{"experts_per_token": 8, "hidden_act": "swiglu", "router_score": "softmax", "normalize_top_k": true, "routed_scale": 2.5, "balance_loss": 0.00023, "init_std_router": 0.0341, "vocab_size": 6474, "norm": "rmsnorm", "learning_rate": 0.00718, "beta1": 0.9, "max_steps": 5900, "dataset": "wikipedia_en"}
Below are experts of layer 5 (counted from 0) of a mixture-of-experts language model. Rows are named router (the router's row for the expert), gate (a neuron's input weights, with its number), up (a neuron's input weights, with its number) and show model dimensions 0-95. Each number is 50 + 15 x the weight over its row's rms, rounded and kept within 0 to 99.
After each expert's rows: a language model's description of what the expert responds to. This comes from a sample of Wikipedia text that the model never trained on.

# expert 62
router:22 44 38 60 47 50 59 43 84 67 46 49 58 37 09 38 61 51 50 45 62 41 41 57 77 41 58 54 41 48 42 40 58 48 55 72 60 57 55 50 57 29 44 19 58 45 52 47 61 56 44 54 53 24 30 54 46 33 72 49 54 76 64 23 44 68 43 37 87 58 64 29 42 70 63 63 57 74 39 48 42 73 09 65 60 41 49 43 51 25 28 62 53 78 45 48
gate4:53 57 73 48 57 48 35 71 54 57 49 68 54 62 57 71 60 35 79 49 58 32 28 51 36 70 53 73 48 39 55 38 66 29 52 42 34 55 69 43 64 79 41 30 36 61 74 54 49 31 66 42 33 58 38 29 99 31 42 52 47 80 37 64 63 59 75 65 09 49 56 38 62 62 40 39 50 55 32 56 27 65 39 51 58 63 47 53 45 62 61 36 34 68 49 41
up4:27 21 64 59 63 38 55 47 31 36 60 47 65 43 26 60 33 47 45 80 45 66 55 37 59 43 30 49 54 41 35 42 51 42 53 62 30 74 37 24 48 28 61 11 85 47 63 42 80 33 53 36 73 55 42 51 56 74 49 45 62 58 66 57 83 42 43 60 28 61 44 44 55 34 48 57 54 41 34 43 50 58 53 51 22 24 18 36 47 29 60 52 34 48 64 48
What it handles: Opening pieces of common verbs and words after to, and or the, such as as in asks, se in seek, s in saying, such.

# expert 8
router:61 64 69 58 57 56 41 65 46 68 70 51 60 43 67 50 39 31 57 76 37 32 70 27 55 41 41 82 49 27 65 46 30 45 35 20 56 50 47 51 51 21 42 59 37 36 43 46 80 45 59 35 52 57 57 41 63 83 50 30 48 59 42 55 66 76 44 31 43 56 60 84 52 59 46 48 29 34 53 55 61 07 60 28 35 60 80 59 43 43 39 33 50 69 45 48
gate0:43 41 68 33 40 52 66 23 57 71 42 59 49 42 76 49 62 65 47 34 36 59 65 38 49 56 65 65 50 66 22 50 28 46 50 59 58 36 51 67 36 67 63 82 50 74 56 37 71 61 84 48 40 51 30 41 92 44 60 40 29 38 30 49 55 45 61 44 51 48 35 48 38 58 25 34 47 23 39 57 47 30 54 31 54 54 90 52 71 50 32 62 36 22 38 52
up0:11 50 44 36 74 27 33 25 70 58 23 39 32 72 46 40 76 62 41 43 72 53 54 36 36 57 54 38 43 38 54 27 46 60 61 34 59 68 49 42 68 54 61 50 87 72 58 34 62 65 51 34 56 65 55 65 46 25 64 50 71 53 42 59 37 88 51 75 66 64 43 39 54 31 45 61 24 58 43 61 51 49 36 34 67 48 45 55 35 43 62 65 55 42 33 25
What it handles: Final heads of proper names and table header cells, such as Register, Party, Cup, School, Act, plus pipes between column labels.

# expert 3
router:46 46 64 69 28 49 63 53 61 47 47 38 74 41 46 25 43 67 44 36 66 14 26 53 58 69 78 75 58 60 58 31 70 43 50 33 48 52 35 67 32 48 70 23 59 58 55 28 38 43 62 41 58 35 47 71 36 59 39 28 40 44 38 58 52 49 31 52 73 21 50 34 55 66 32 62 48 65 87 40 44 60 53 74 23 63 63 68 62 41 41 67 62 70 44 46
gate1:34 39 33 39 54 79 53 49 67 71 58 61 52 51 52 58 73 52 48 54 43 21 61 62 74 32 52 52 51 34 33 50 51 79 53 39 63 49 61 49 70 47 70 67 41 30 76 45 60 79 78 59 39 50 40 29 34 63 12 48 35 81 65 39 37 24 40 60 37 49 43 52 48 49 44 39 75 54 71 69 51 27 53 54 63 25 55 58 33 59 44 66 52 84 69 52
up1:25 78 62 37 80 54 60 40 61 57 41 47 19 23 52 79 56 43 33 24 50 73 33 61 43 73 33 64 56 50 42 58 71 56 42 56 73 27 86 34 60 60 74 77 40 31 71 62 44 66 68 43 31 50 69 57 49 46 53 59 44 50 52 14 55 64 55 49 27 38 57 33 60 43 44 47 37 58 62 36 37 47 41 35 34 58 53 51 57 57 33 68 28 51 47 40
What it handles: Opening pieces of longer words split into subwords, often after "the" or "a", such as tr(ouble), ab(sorbed), comp(any), direc(tion).

# expert 48
router:61 23 36 35 63 40 38 73 38 49 61 83 58 37 69 44 49 30 74 65 27 64 74 68 64 48 51 61 57 54 66 52 43 51 48 27 23 32 54 72 48 63 33 62 50 67 64 84 61 50 44 58 32 24 59 30 61 35 46 68 59 38 53 44 17 35 40 56 18 69 19 48 34 36 53 61 61 45 49 72 41 50 56 53 60 55 29 51 50 29 42 52 66 33 41 62
gate1:54 61 39 68 25 64 61 21 39 18 42 62 52 51 42 56 46 39 57 64 48 43 40 74 48 67 43 23 40 75 64 38 57 70 64 48 45 45 45 63 64 10 55 60 70 29 25 43 42 60 26 44 68 32 54 43 25 41 69 31 21 22 51 47 70 39 36 62 52 49 20 50 45 61 35 77 68 33 50 45 35 42 54 38 26 48 57 54 34 28 58 41 53 57 50 52
up1:62 62 34 25 67 58 46 50 55 39 51 50 52 66 56 39 53 80 53 29 72 37 26 75 51 68 81 41 36 65 56 56 59 68 57 41 65 25 59 46 17 32 51 33 28 24 22 44 57 54 49 49 43 89 43 21 71 61 47 16 21 33 34 60 58 43 37 38 61 61 59 54 41 40 39 73 47 63 47 49 61 59 34 62 41 38 35 38 59 48 51 39 35 55 42 51
What it handles: First token of a new line in tables, bulleted lists and headings, such as the | cell bar, - bullets, ===.

# expert 21
router:62 47 57 54 83 46 55 26 16 42 56 60 28 52 63 67 43 69 57 67 51 33 45 56 26 53 27 33 44 70 47 70 25 40 46 47 71 68 53 28 73 60 36 42 66 17 40 31 56 60 41 75 49 42 43 63 66 51 93 55 52 53 57 32 72 68 57 64 39 26 51 27 49 60 51 68 48 36 53 52 41 62 53 67 69 38 32 47 66 56 28 51 62 52 29 55
gate0:62 56 26 60 35 41 61 61 70 51 46 47 50 56 57 69 82 15 54 53 48 57 10 41 63 64 73 72 39 45 55 52 65 39 44 49 52 22 33 49 44 65 65 52 60 79 25 73 39 56 50 53 52 37 48 26 64 51 46 40 85 47 34 48 36 41 33 59 77 62 31 32 71 57 60 52 41 54 55 50 57 42 45 78 32 47 52 32 41 10 46 55 62 56 51 26
up0:28 40 54 70 36 29 44 77 88 34 44 38 54 35 50 42 66 56 53 55 60 64 27 36 52 64 56 52 29 19 60 45 61 30 80 45 77 60 84 44 42 49 55 22 54 51 51 52 28 45 48 31 55 61 39 59 21 60 40 68 50 58 51 30 78 42 56 60 61 67 70 44 44 28 34 69 78 63 53 38 45 50 51 48 36 60 81 57 61 78 45 54 54 60 60 52
What it handles: Final suffixes or nouns that close a clause before a period or comma, such as soci(ety), collec(tion), history, respectiv(ely).

# expert 4
router:57 34 41 30 56 35 60 67 22 67 29 59 54 49 47 56 48 37 47 47 34 74 75 64 51 50 46 62 76 64 36 41 21 31 79 33 15 24 27 70 56 45 43 59 59 61 55 61 58 49 63 40 66 35 53 37 47 49 36 68 29 41 53 41 18 28 37 52 41 61 59 65 32 51 52 64 62 42 48 75 41 78 52 51 80 30 40 43 75 33 33 64 60 53 48 44
gate1:64 36 32 47 58 61 57 64 51 67 44 20 40 77 54 34 38 50 32 23 60 50 43 65 42 51 27 66 41 44 32 27 39 39 40 54 70 44 37 79 70 31 66 40 41 31 81 16 60 24 59 53 26 19 64 52 52 40 36 53 46 49 63 46 42 54 58 62 52 40 51 69 42 64 68 64 21 62 61 66 40 43 40 57 28 54 65 27 49 73 54 64 37 53 38 25
up1:14 39 46 52 63 67 12 60 71 80 58 23 71 51 41 51 56 46 69 42 48 34 56 75 67 54 38 53 46 82 49 30 56 43 62 19 72 63 45 49 51 33 65 46 61 40 57 45 61 42 67 49 27 30 64 53 74 44 33 36 71 63 64 64 32 27 56 54 59 40 58 65 26 33 53 54 40 60 46 69 54 59 26 58 49 64 39 38 37 41 49 82 62 32 48 44
What it handles: Line-opening list dashes, bullets, line breaks and table pipes in structured entries, e.g. infobox fields like Genus:, Authority:, Built:.

# expert 56
router:65 62 65 54 60 64 60 44 27 37 35 56 19 69 48 47 52 26 39 61 32 68 66 40 61 36 18 48 61 68 20 65 51 38 44 41 53 29 62 61 36 30 44 44 63 38 46 34 64 59 70 77 57 59 61 33 55 55 72 26 61 44 39 57 48 38 45 33 30 51 41 46 74 39 32 76 47 46 31 52 59 26 64 49 56 19 34 30 47 59 77 23 36 45 72 49
gate2:31 53 63 60 34 57 76 56 68 46 53 46 36 70 32 68 57 64 64 57 68 39 57 33 83 60 47 31 42 54 57 57 57 25 53 44 41 34 15 23 34 58 34 44 63 38 35 41 54 53 40 70 44 53 79 72 38 59 76 41 57 59 41 32 52 47 66 55 50 22 55 50 37 81 54 28 50 34 45 46 70 38 65 60 31 27 28 44 73 65 50 81 51 66 32 49
up2:51 58 45 46 23 51 42 39 51 41 61 53 66 68 49 58 54 55 51 55 00 21 59 48 48 24 45 28 47 47 37 56 60 38 49 51 45 40 71 41 87 57 42 53 22 67 37 63 55 30 55 25 68 43 14 35 63 53 50 48 73 58 62 12 36 65 55 42 31 54 60 63 68 23 57 66 44 19 67 45 53 60 66 37 50 48 56 41 52 43 37 65 69 53 66 47
What it handles: Colons, periods, commas and slashes inside times, scores, decimals and URLs, like 2:49:30, 32.6, http:/, plus degree and prime marks.

# expert 53
router:58 53 56 72 44 55 36 69 61 26 75 47 65 65 59 51 52 40 39 69 26 64 72 34 78 24 54 45 59 62 50 71 30 58 45 18 25 31 39 32 56 47 71 68 61 33 28 54 65 40 82 57 49 58 31 54 36 67 34 46 67 37 48 40 55 38 62 31 25 44 39 49 66 44 45 42 64 44 26 74 41 29 55 58 65 41 65 54 58 52 65 41 70 49 68 20
gate1:33 45 79 61 43 51 55 51 63 61 62 56 49 50 50 44 51 65 43 30 38 60 58 31 58 49 54 60 36 66 33 25 33 46 45 60 49 67 56 45 75 60 28 51 37 49 37 42 87 48 55 38 31 67 23 38 64 58 76 47 43 38 67 51 61 47 28 64 23 55 64 42 65 81 34 49 58 64 38 56 45 52 73 67 58 88 25 38 53 10 39 26 68 51 40 71
up1:39 47 68 56 55 37 46 61 56 52 36 74 45 46 46 41 35 78 59 59 34 40 63 48 51 14 54 59 38 68 38 61 37 64 43 44 63 21 50 53 75 40 62 86 35 54 49 49 49 61 38 69 52 82 69 54 65 46 76 72 33 23 52 55 46 83 51 57 32 54 23 18 63 72 48 39 27 48 71 57 49 74 36 66 31 54 49 64 49 72 62 41 61 55 45 43
What it handles: Infobox field syntax such as colons, ISO, UTC, coordinate prime marks, superscript braces, and capitals inside codes or units.

# expert 13
router:67 70 67 70 39 56 47 61 55 46 78 68 57 63 59 54 28 24 31 63 58 48 85 43 53 33 30 79 61 39 40 55 17 28 24 32 34 23 40 50 26 65 39 40 48 26 58 67 78 39 56 38 56 34 58 53 47 68 47 47 23 42 58 51 65 67 40 30 63 57 58 64 63 45 47 57 46 36 36 59 57 32 61 46 32 42 55 53 44 26 76 51 68 67 39 37
gate0:75 55 43 58 37 73 58 55 64 52 71 48 60 65 23 46 74 42 46 51 52 44 44 26 41 74 72 61 70 50 32 54 65 44 75 38 46 28 15 53 32 53 32 59 58 59 25 67 59 33 52 71 50 44 37 57 45 60 36 68 54 53 64 67 37 52 37 51 45 55 52 39 53 56 52 65 32 62 61 52 62 46 12 65 61 50 72 45 68 94 49 44 16 28 69 57
up0:57 41 66 77 41 52 50 59 52 50 28 17 55 14 50 52 56 30 48 65 28 41 61 45 71 61 11 64 69 45 48 31 23 65 71 26 50 35 47 67 56 55 57 42 45 62 40 63 61 49 75 56 46 49 25 29 51 48 44 38 42 64 84 44 58 29 33 61 10 29 41 51 45 42 75 47 59 47 53 58 68 59 68 52 49 47 51 40 29 57 72 52 66 45 47 33
What it handles: Pipe separators and blank cells in wiki tables, especially election and sports results, plus header words like Votes, Candidate, Party.

# expert 18
router:29 58 66 57 27 47 16 23 48 31 36 48 40 45 53 76 65 66 46 72 28 43 18 69 64 73 21 56 61 70 72 53 55 74 59 71 51 68 56 69 44 54 58 26 42 49 43 51 44 50 54 30 44 31 37 45 61 64 54 63 40 30 29 40 39 61 55 59 42 42 40 50 77 36 27 26 67 66 31 64 52 59 64 44 31 48 37 29 55 60 63 64 41 58 62 72
gate5:26 43 29 30 54 59 24 09 62 52 44 57 36 44 31 38 31 39 39 21 59 33 55 54 69 37 57 56 58 48 53 54 30 71 43 52 63 44 60 57 79 46 37 30 55 46 45 47 51 35 22 58 47 33 18 60 50 47 51 39 29 73 09 49 40 30 13 59 49 65 55 47 62 51 49 35 60 45 66 54 61 56 54 53 67 30 47 22 47 17 48 48 48 33 56 54
up5:68 58 56 55 65 65 41 52 64 47 58 47 58 40 47 59 34 74 21 54 40 54 30 74 66 59 70 81 53 45 67 59 46 30 41 63 43 50 64 59 63 44 22 47 50 36 42 23 63 75 32 34 25 63 46 41 40 32 69 61 68 55 47 67 69 53 33 51 77 43 20 67 47 33 35 32 42 39 77 56 47 40 16 31 82 54 64 55 49 51 47 70 28 52 40 42
What it handles: Short vowel or accented letter pieces inside Spanish, Slavic and other non-English names, such as Hernán-de-z, Cá-di-z, Azerbai-j-an.

# expert 16
router:84 62 64 65 58 49 54 62 83 58 32 38 33 55 56 59 50 78 38 54 33 44 28 54 52 56 46 71 38 52 63 48 75 58 42 27 41 40 50 53 20 50 74 29 45 50 33 79 34 61 52 49 61 49 36 63 41 62 40 69 47 41 39 66 56 41 39 55 31 42 61 40 78 31 54 43 36 66 64 48 38 70 33 73 46 09 59 42 50 45 31 60 11 32 50 60
gate5:48 60 45 52 78 47 64 87 85 56 74 40 64 43 49 56 43 64 54 26 53 35 54 60 48 89 53 71 31 49 45 64 56 60 49 27 91 36 76 36 58 52 59 45 47 35 40 51 57 60 61 38 54 24 36 19 54 43 66 64 28 45 79 41 22 39 59 57 43 48 43 29 63 52 53 44 56 47 36 54 53 67 46 57 70 58 31 60 55 59 62 78 57 39 34 63
up5:46 34 47 52 69 62 72 31 21 40 71 44 91 56 69 24 44 50 52 53 77 57 49 53 45 35 51 41 39 38 42 42 19 47 53 23 55 55 19 58 31 51 71 76 45 50 59 54 74 24 47 48 76 51 52 40 29 60 58 52 52 59 48 56 36 72 56 45 77 47 67 71 68 63 61 45 26 78 49 52 38 39 39 54 18 68 41 37 57 65 43 34 48 35 58 38
What it handles: Short word-internal pieces after an initial consonant, plus abbreviation periods, e.g. Gm-b-H, et-c., imm-ig-rants, St. in addresses.

# expert 28
router:45 75 69 38 55 64 38 43 29 59 45 43 54 30 56 28 33 51 55 80 47 43 49 35 86 59 15 61 58 60 44 47 32 61 79 35 62 34 62 25 66 32 59 64 39 53 54 58 64 52 56 30 38 60 40 32 42 49 40 54 59 62 48 46 48 65 34 53 47 56 56 92 52 62 42 16 40 07 44 68 62 16 38 43 64 54 62 43 58 52 44 34 37 52 41 46
gate3:87 60 44 48 62 47 60 39 41 52 40 56 55 65 40 50 72 56 54 44 26 40 40 43 26 49 52 21 59 81 42 63 75 48 50 39 20 48 65 33 60 56 50 60 05 58 68 37 59 55 43 49 41 83 55 77 14 61 47 68 59 52 50 41 62 27 52 37 74 31 47 60 39 54 70 60 38 50 39 53 52 72 63 69 56 37 39 85 63 61 50 45 35 50 47 49
up3:59 72 45 39 36 43 38 33 55 60 47 21 57 52 58 56 53 52 67 53 52 50 66 54 49 75 56 81 14 30 42 38 64 17 33 43 36 73 69 52 38 31 50 25 44 43 61 84 55 45 49 49 43 31 53 42 32 52 31 44 34 16 21 23 39 53 49 49 29 57 43 71 50 44 40 58 32 40 46 57 61 35 53 36 39 45 55 56 58 43 59 34 70 41 90 70
What it handles: Closing = of article titles and the blank line after, table pipes, and country/place names like States, Italy, Zealand.

# expert 61
router:21 37 61 53 80 21 68 62 56 55 30 32 50 35 45 29 57 47 60 40 53 58 43 55 88 34 78 67 58 65 30 45 37 44 36 76 39 59 66 23 48 50 41 51 50 60 36 50 35 62 41 76 68 67 46 66 38 50 40 33 51 52 54 44 47 38 42 34 61 74 60 48 36 54 54 50 97 55 36 47 48 64 17 61 43 63 43 60 44 48 23 58 79 46 48 36
gate3:38 44 21 35 72 61 71 56 67 61 53 57 37 35 24 62 56 37 22 54 58 63 39 48 51 37 46 63 33 42 50 69 58 52 57 58 39 51 42 43 47 45 42 43 73 66 71 94 59 60 57 59 40 71 47 75 45 45 57 49 67 59 56 24 36 57 49 49 88 48 76 53 17 65 44 74 55 79 52 60 11 39 69 43 49 35 33 46 33 41 52 57 57 34 51 63
up3:43 64 70 40 57 61 64 28 70 47 62 43 40 42 54 53 29 45 21 38 50 45 51 52 54 71 23 19 60 45 50 41 34 41 63 50 57 27 47 37 47 32 18 63 46 65 58 40 12 65 40 33 45 58 59 61 40 29 71 50 21 53 45 37 57 50 48 60 54 36 48 46 43 31 47 68 39 66 18 59 50 19 47 41 84 41 64 28 46 56 55 34 57 37 78 80
What it handles: Opening pieces of Latin-derived words after articles or conjunctions, such as adv in adversarial, expl, cont, sub, pre.

# expert 38
router:52 40 58 68 53 52 61 65 28 71 43 49 58 26 50 39 62 72 59 55 57 42 33 59 20 36 40 64 34 41 46 22 56 47 43 38 82 72 40 51 34 50 51 48 57 32 52 27 31 72 48 67 63 58 26 73 64 78 52 35 50 35 72 62 60 47 37 26 32 31 35 58 16 58 31 28 63 38 37 36 46 64 35 49 33 59 68 42 35 30 59 72 57 60 64 28
gate3:37 59 44 61 72 57 58 42 30 72 42 40 09 64 36 48 47 60 38 48 35 40 64 55 24 64 33 36 53 73 54 27 26 60 63 81 34 60 55 62 31 65 53 20 31 44 38 57 74 41 60 81 65 55 39 50 60 38 25 27 67 34 44 57 39 39 44 60 60 55 50 43 35 44 73 50 65 41 52 60 18 61 70 76 45 35 27 49 37 43 53 47 67 58 63 46
up3:75 47 44 30 56 64 64 54 75 59 54 55 56 49 57 33 47 59 22 49 68 50 53 56 38 50 39 38 56 78 39 69 56 45 55 30 32 78 36 72 67 24 55 41 32 74 50 78 45 58 52 49 27 50 61 69 43 49 59 55 47 20 64 39 50 21 40 44 64 49 76 17 69 33 50 51 18 27 46 53 25 36 47 46 70 38 61 86 44 49 30 51 38 54 45 49
What it handles: Middle or root pieces of words after a prefix, such as rup in corruption, produc, fec, ound, pain, ograph, tion.

# expert 47
router:32 53 33 57 70 69 42 43 68 67 71 50 70 62 55 76 54 39 71 52 24 58 62 60 48 50 57 39 48 33 50 51 41 67 51 61 71 31 39 48 41 60 40 43 50 70 60 84 54 79 65 25 41 88 52 41 88 46 49 59 62 35 58 35 33 31 39 45 56 70 67 45 32 78 49 75 39 41 57 76 57 40 24 37 61 53 51 48 64 34 65 41 56 32 36 63
gate3:48 69 37 64 34 50 55 74 30 54 34 32 44 43 51 52 61 69 73 34 78 57 61 42 31 45 74 30 65 40 52 42 81 57 62 56 71 41 42 53 63 78 64 29 29 59 59 55 28 43 32 34 46 45 47 92 44 57 62 38 56 51 52 35 59 72 60 61 60 67 33 58 62 40 58 56 39 87 62 29 49 54 32 67 44 74 51 49 34 45 33 49 59 85 54 33
up3:43 67 43 68 52 47 18 72 51 64 34 55 58 42 57 54 46 66 56 60 30 49 08 28 44 29 17 37 32 55 83 23 54 41 43 37 55 52 50 30 33 34 77 44 48 62 73 57 69 45 33 66 64 39 60 35 65 74 49 47 60 43 67 41 59 64 57 60 38 32 76 67 47 43 70 50 49 36 56 47 49 33 67 69 54 41 54 61 69 69 20 68 45 53 62 64
What it handles: Month names in dates and the tokens framing them, such as On, In office, years after born, and pipes in succession or election tables.

# expert 33
router:51 35 72 80 60 45 54 47 54 36 39 39 47 66 47 30 74 45 72 33 67 63 41 61 58 39 55 38 89 61 43 52 54 47 56 23 57 27 62 67 48 60 56 44 62 48 56 68 71 76 55 56 33 58 78 37 26 55 78 77 45 59 41 56 59 23 59 38 33 57 44 46 52 47 66 61 46 53 44 30 58 28 75 45 59 24 48 63 37 86 73 35 38 34 69 49
gate1:47 46 47 46 66 35 68 44 62 16 59 52 20 59 68 50 44 17 23 38 64 74 39 49 53 54 46 33 63 44 16 50 57 46 51 58 33 53 33 59 80 46 58 58 52 56 37 78 77 66 30 55 43 47 65 64 56 56 33 57 37 85 62 77 58 49 29 57 65 70 43 60 53 47 60 63 64 63 28 62 29 20 48 43 64 65 56 61 36 42 72 48 48 69 55 34
up1:42 40 61 56 49 30 54 91 32 38 80 41 67 44 67 68 36 38 69 64 48 85 63 08 48 60 24 47 45 51 60 44 55 83 50 36 51 63 43 13 24 42 56 63 57 48 35 29 53 49 62 42 61 48 40 45 45 50 68 29 52 60 50 58 39 53 38 42 50 44 79 61 51 25 55 62 53 56 76 74 49 62 48 64 41 55 64 55 65 52 60 28 58 31 50 73
What it handles: En dashes between years or numbers in ranges, plus punctuation after digits, such as 1892–93, 2005–2006, (+8, =2.

# expert 52
router:66 76 69 55 63 38 45 36 23 52 44 41 33 57 68 64 50 37 65 43 39 61 62 71 23 53 26 48 40 32 60 34 43 70 41 49 42 73 51 45 43 33 65 68 43 31 61 28 51 36 37 69 52 61 62 65 55 49 34 49 63 49 40 61 68 53 79 66 11 37 22 46 80 53 42 29 56 35 47 49 41 40 62 26 21 38 57 24 50 44 64 32 49 24 39 50
gate3:29 61 51 37 38 66 62 72 29 40 46 68 48 66 63 29 56 34 28 85 52 74 54 74 71 63 45 63 86 86 16 55 44 46 49 73 27 50 46 59 46 36 62 42 38 75 36 43 61 48 83 39 57 45 49 59 68 60 43 56 53 56 56 36 40 50 57 38 30 54 76 27 49 31 47 31 50 30 59 66 59 31 41 42 45 43 59 76 49 37 54 40 44 49 53 34
up3:38 38 58 51 71 69 53 48 42 47 26 61 57 71 49 30 73 26 61 61 27 24 48 77 35 63 28 57 38 23 36 59 23 57 68 13 61 22 54 40 46 59 40 37 46 66 61 57 51 17 51 74 65 61 43 57 57 59 55 53 43 52 49 43 46 55 50 67 36 69 47 48 59 26 48 34 26 34 36 54 22 64 70 42 46 40 39 23 78 61 46 50 68 35 59 57
What it handles: Last pieces of proper names and words, especially place-name suffixes like -ington, -ford, -burg, -ville, Novosibirs-k, Egyp-t.

# expert 1
router:45 44 24 47 63 52 29 73 41 20 64 55 41 39 67 68 40 44 80 83 19 55 63 44 43 25 40 38 58 79 66 62 39 62 67 38 46 26 37 32 63 65 39 68 61 52 29 49 79 37 76 45 58 47 43 57 82 33 66 58 46 32 48 22 72 29 48 39 49 28 48 63 59 61 69 64 53 60 47 61 53 43 37 40 62 43 53 45 44 53 77 44 58 44 38 52
gate5:53 81 57 30 52 72 50 46 26 36 52 54 38 33 31 61 87 51 40 61 41 54 61 36 17 72 39 25 51 81 27 48 61 65 63 55 59 60 24 63 46 71 49 66 35 53 67 47 54 32 68 66 60 45 43 33 54 34 57 47 63 62 34 41 42 47 67 51 54 53 48 58 55 45 62 71 52 27 46 46 73 79 67 53 61 30 56 49 25 58 62 41 83 61 70 74
up5:24 80 54 39 18 62 19 44 43 49 19 34 57 33 48 35 29 49 41 57 57 41 48 29 36 65 55 43 57 41 53 47 49 41 50 56 64 62 50 64 44 38 66 22 57 37 59 59 36 79 26 22 41 28 56 67 26 47 41 41 68 45 37 44 41 32 67 85 58 66 49 39 35 62 45 26 71 65 46 17 31 48 58 64 44 54 69 63 33 53 45 69 53 41 39 57
What it handles: Degree, minute and second marks in map coordinates, plus infobox field labels and section breaks, such as Born, Website, Coordinates.

# expert 5
router:34 49 52 46 25 62 67 83 51 85 57 45 34 48 26 36 43 64 65 56 35 26 41 27 63 48 82 48 74 70 13 49 58 64 49 53 63 71 53 53 78 47 35 25 51 37 31 53 39 44 28 49 51 41 37 42 22 58 45 49 34 36 46 49 49 41 41 43 48 31 70 33 51 54 73 37 49 57 59 33 71 56 54 60 42 50 52 69 62 35 37 68 81 70 62 35
gate1:63 67 57 29 33 40 56 61 32 70 00 49 48 44 56 64 66 55 52 49 48 58 79 53 28 30 68 34 69 51 50 47 31 75 66 33 51 36 27 56 52 62 51 69 16 67 36 76 48 53 42 33 56 82 66 80 49 53 51 54 68 32 41 61 46 23 59 32 45 42 62 71 29 49 69 61 54 55 46 50 35 55 60 58 62 62 74 46 31 47 54 47 64 60 56 62
up1:51 29 66 63 71 42 67 73 59 40 58 57 51 37 35 43 72 46 70 30 30 27 49 24 37 56 43 44 31 65 30 70 80 76 46 35 45 41 45 51 75 53 43 66 47 45 26 66 40 37 90 53 67 54 52 47 60 66 54 61 66 44 39 51 56 31 45 25 46 47 35 51 27 63 56 44 56 67 40 69 30 49 71 81 76 38 52 54 63 59 43 46 45 83 60 64
What it handles: Opening pieces of lowercase common words, often Greek/Latin science stems after the or a, such as phot, syn, hy, temper.

# expert 26
router:53 40 68 62 63 60 31 51 47 60 69 56 47 31 68 25 38 56 54 46 45 48 38 85 60 34 44 41 44 65 28 69 39 50 56 62 57 29 50 59 34 60 48 48 61 57 58 37 57 38 65 30 40 30 57 42 66 45 85 56 59 46 80 63 34 73 69 32 30 45 73 81 48 29 63 70 42 42 31 53 51 49 67 31 25 30 40 40 82 16 46 41 54 66 36 56
gate0:73 20 28 57 58 61 58 47 51 58 62 64 34 47 57 53 49 46 49 73 68 45 61 61 84 53 45 52 47 32 42 38 42 43 18 39 44 45 41 41 58 40 52 50 74 63 37 57 46 60 57 30 20 38 53 34 35 60 68 55 74 63 61 64 28 62 39 31 36 50 22 63 37 63 73 73 92 68 34 32 36 37 66 63 61 45 13 34 60 35 41 55 68 46 50 43
up0:52 49 75 33 58 70 48 74 69 48 41 23 24 34 66 46 67 32 54 54 44 50 57 51 51 56 48 61 63 32 46 29 56 33 27 59 46 54 41 56 48 70 27 56 43 53 53 49 51 75 54 60 53 63 65 25 51 42 59 53 66 57 74 66 52 33 11 50 48 40 12 38 68 56 60 49 60 27 45 61 80 58 45 77 55 19 32 79 53 41 47 42 46 39 28 77
What it handles: Line breaks, paragraph breaks and closing pipes ending table rows or list entries, plus |---| table divider lines.

# expert 34
router:42 43 53 48 32 42 47 38 86 36 43 40 63 72 57 42 62 47 42 52 40 59 57 38 56 67 50 56 73 52 56 39 57 32 69 62 40 65 64 61 15 52 80 31 47 55 64 45 26 52 57 34 52 50 32 67 69 56 41 90 64 37 46 56 40 45 42 65 46 31 70 37 58 38 22 59 31 67 49 19 57 73 57 20 23 64 53 52 14 63 35 55 39 35 49 60
gate5:34 63 56 64 45 80 56 75 63 64 43 56 37 47 58 68 32 36 65 54 22 58 55 45 59 63 53 62 37 39 51 49 43 84 23 58 72 54 36 34 58 63 50 51 31 66 39 33 61 38 49 43 60 23 61 75 44 48 22 46 44 50 63 28 66 40 64 26 31 24 44 88 64 41 29 32 39 68 73 44 42 51 29 48 40 30 51 39 54 30 68 58 72 57 35 53
up5:42 35 60 58 43 61 46 54 58 52 54 48 36 45 27 68 37 54 58 44 47 21 82 52 30 37 62 28 71 68 17 43 73 57 73 62 26 57 55 56 44 34 74 38 59 69 73 64 69 72 38 42 22 44 65 51 46 54 39 55 46 58 43 49 28 56 68 56 34 69 77 51 68 59 57 24 65 70 46 43 35 63 49 37 37 50 52 74 27 67 57 76 73 44 48 73
What it handles: Pieces inside proper names, mostly right after a capital letter, e.g. Ber-m-uda, Is-m-ail, S-oph-ie, Jer-us-alem.

# expert 36
router:40 59 29 36 54 65 62 60 53 35 42 42 58 59 45 36 44 71 64 48 28 54 32 75 53 50 57 53 63 71 59 34 50 49 28 57 42 65 63 59 42 27 30 12 55 48 34 27 24 66 59 87 67 55 43 43 33 34 60 28 42 56 39 56 44 73 39 27 34 78 73 32 61 56 56 24 35 45 66 78 45 60 39 53 42 28 49 78 59 40 48 58 63 66 59 32
gate0:65 44 37 90 52 67 45 33 56 26 73 58 58 66 49 49 50 55 54 73 61 43 31 65 52 69 30 56 69 38 27 55 55 46 47 53 40 65 27 47 45 54 33 27 40 32 44 28 43 33 38 59 40 56 82 64 39 22 75 37 16 38 73 34 68 53 60 35 32 47 23 35 38 57 43 65 35 38 42 63 59 50 65 59 34 51 33 35 63 44 37 30 46 44 78 60
up0:27 46 55 27 58 57 59 10 45 60 56 50 58 47 29 49 42 82 38 84 34 47 57 50 38 48 64 54 39 56 61 73 50 21 84 77 44 83 25 40 33 64 22 53 42 34 38 38 29 54 57 41 48 52 54 30 50 61 54 58 58 31 47 38 26 45 49 73 56 66 37 50 44 32 55 62 53 49 50 36 48 64 67 48 30 65 53 59 48 23 78 31 44 60 53 34
What it handles: Stem pieces of Latinate words after a prefix and before a suffix, such as op in optimal, gener in generate, form, trans.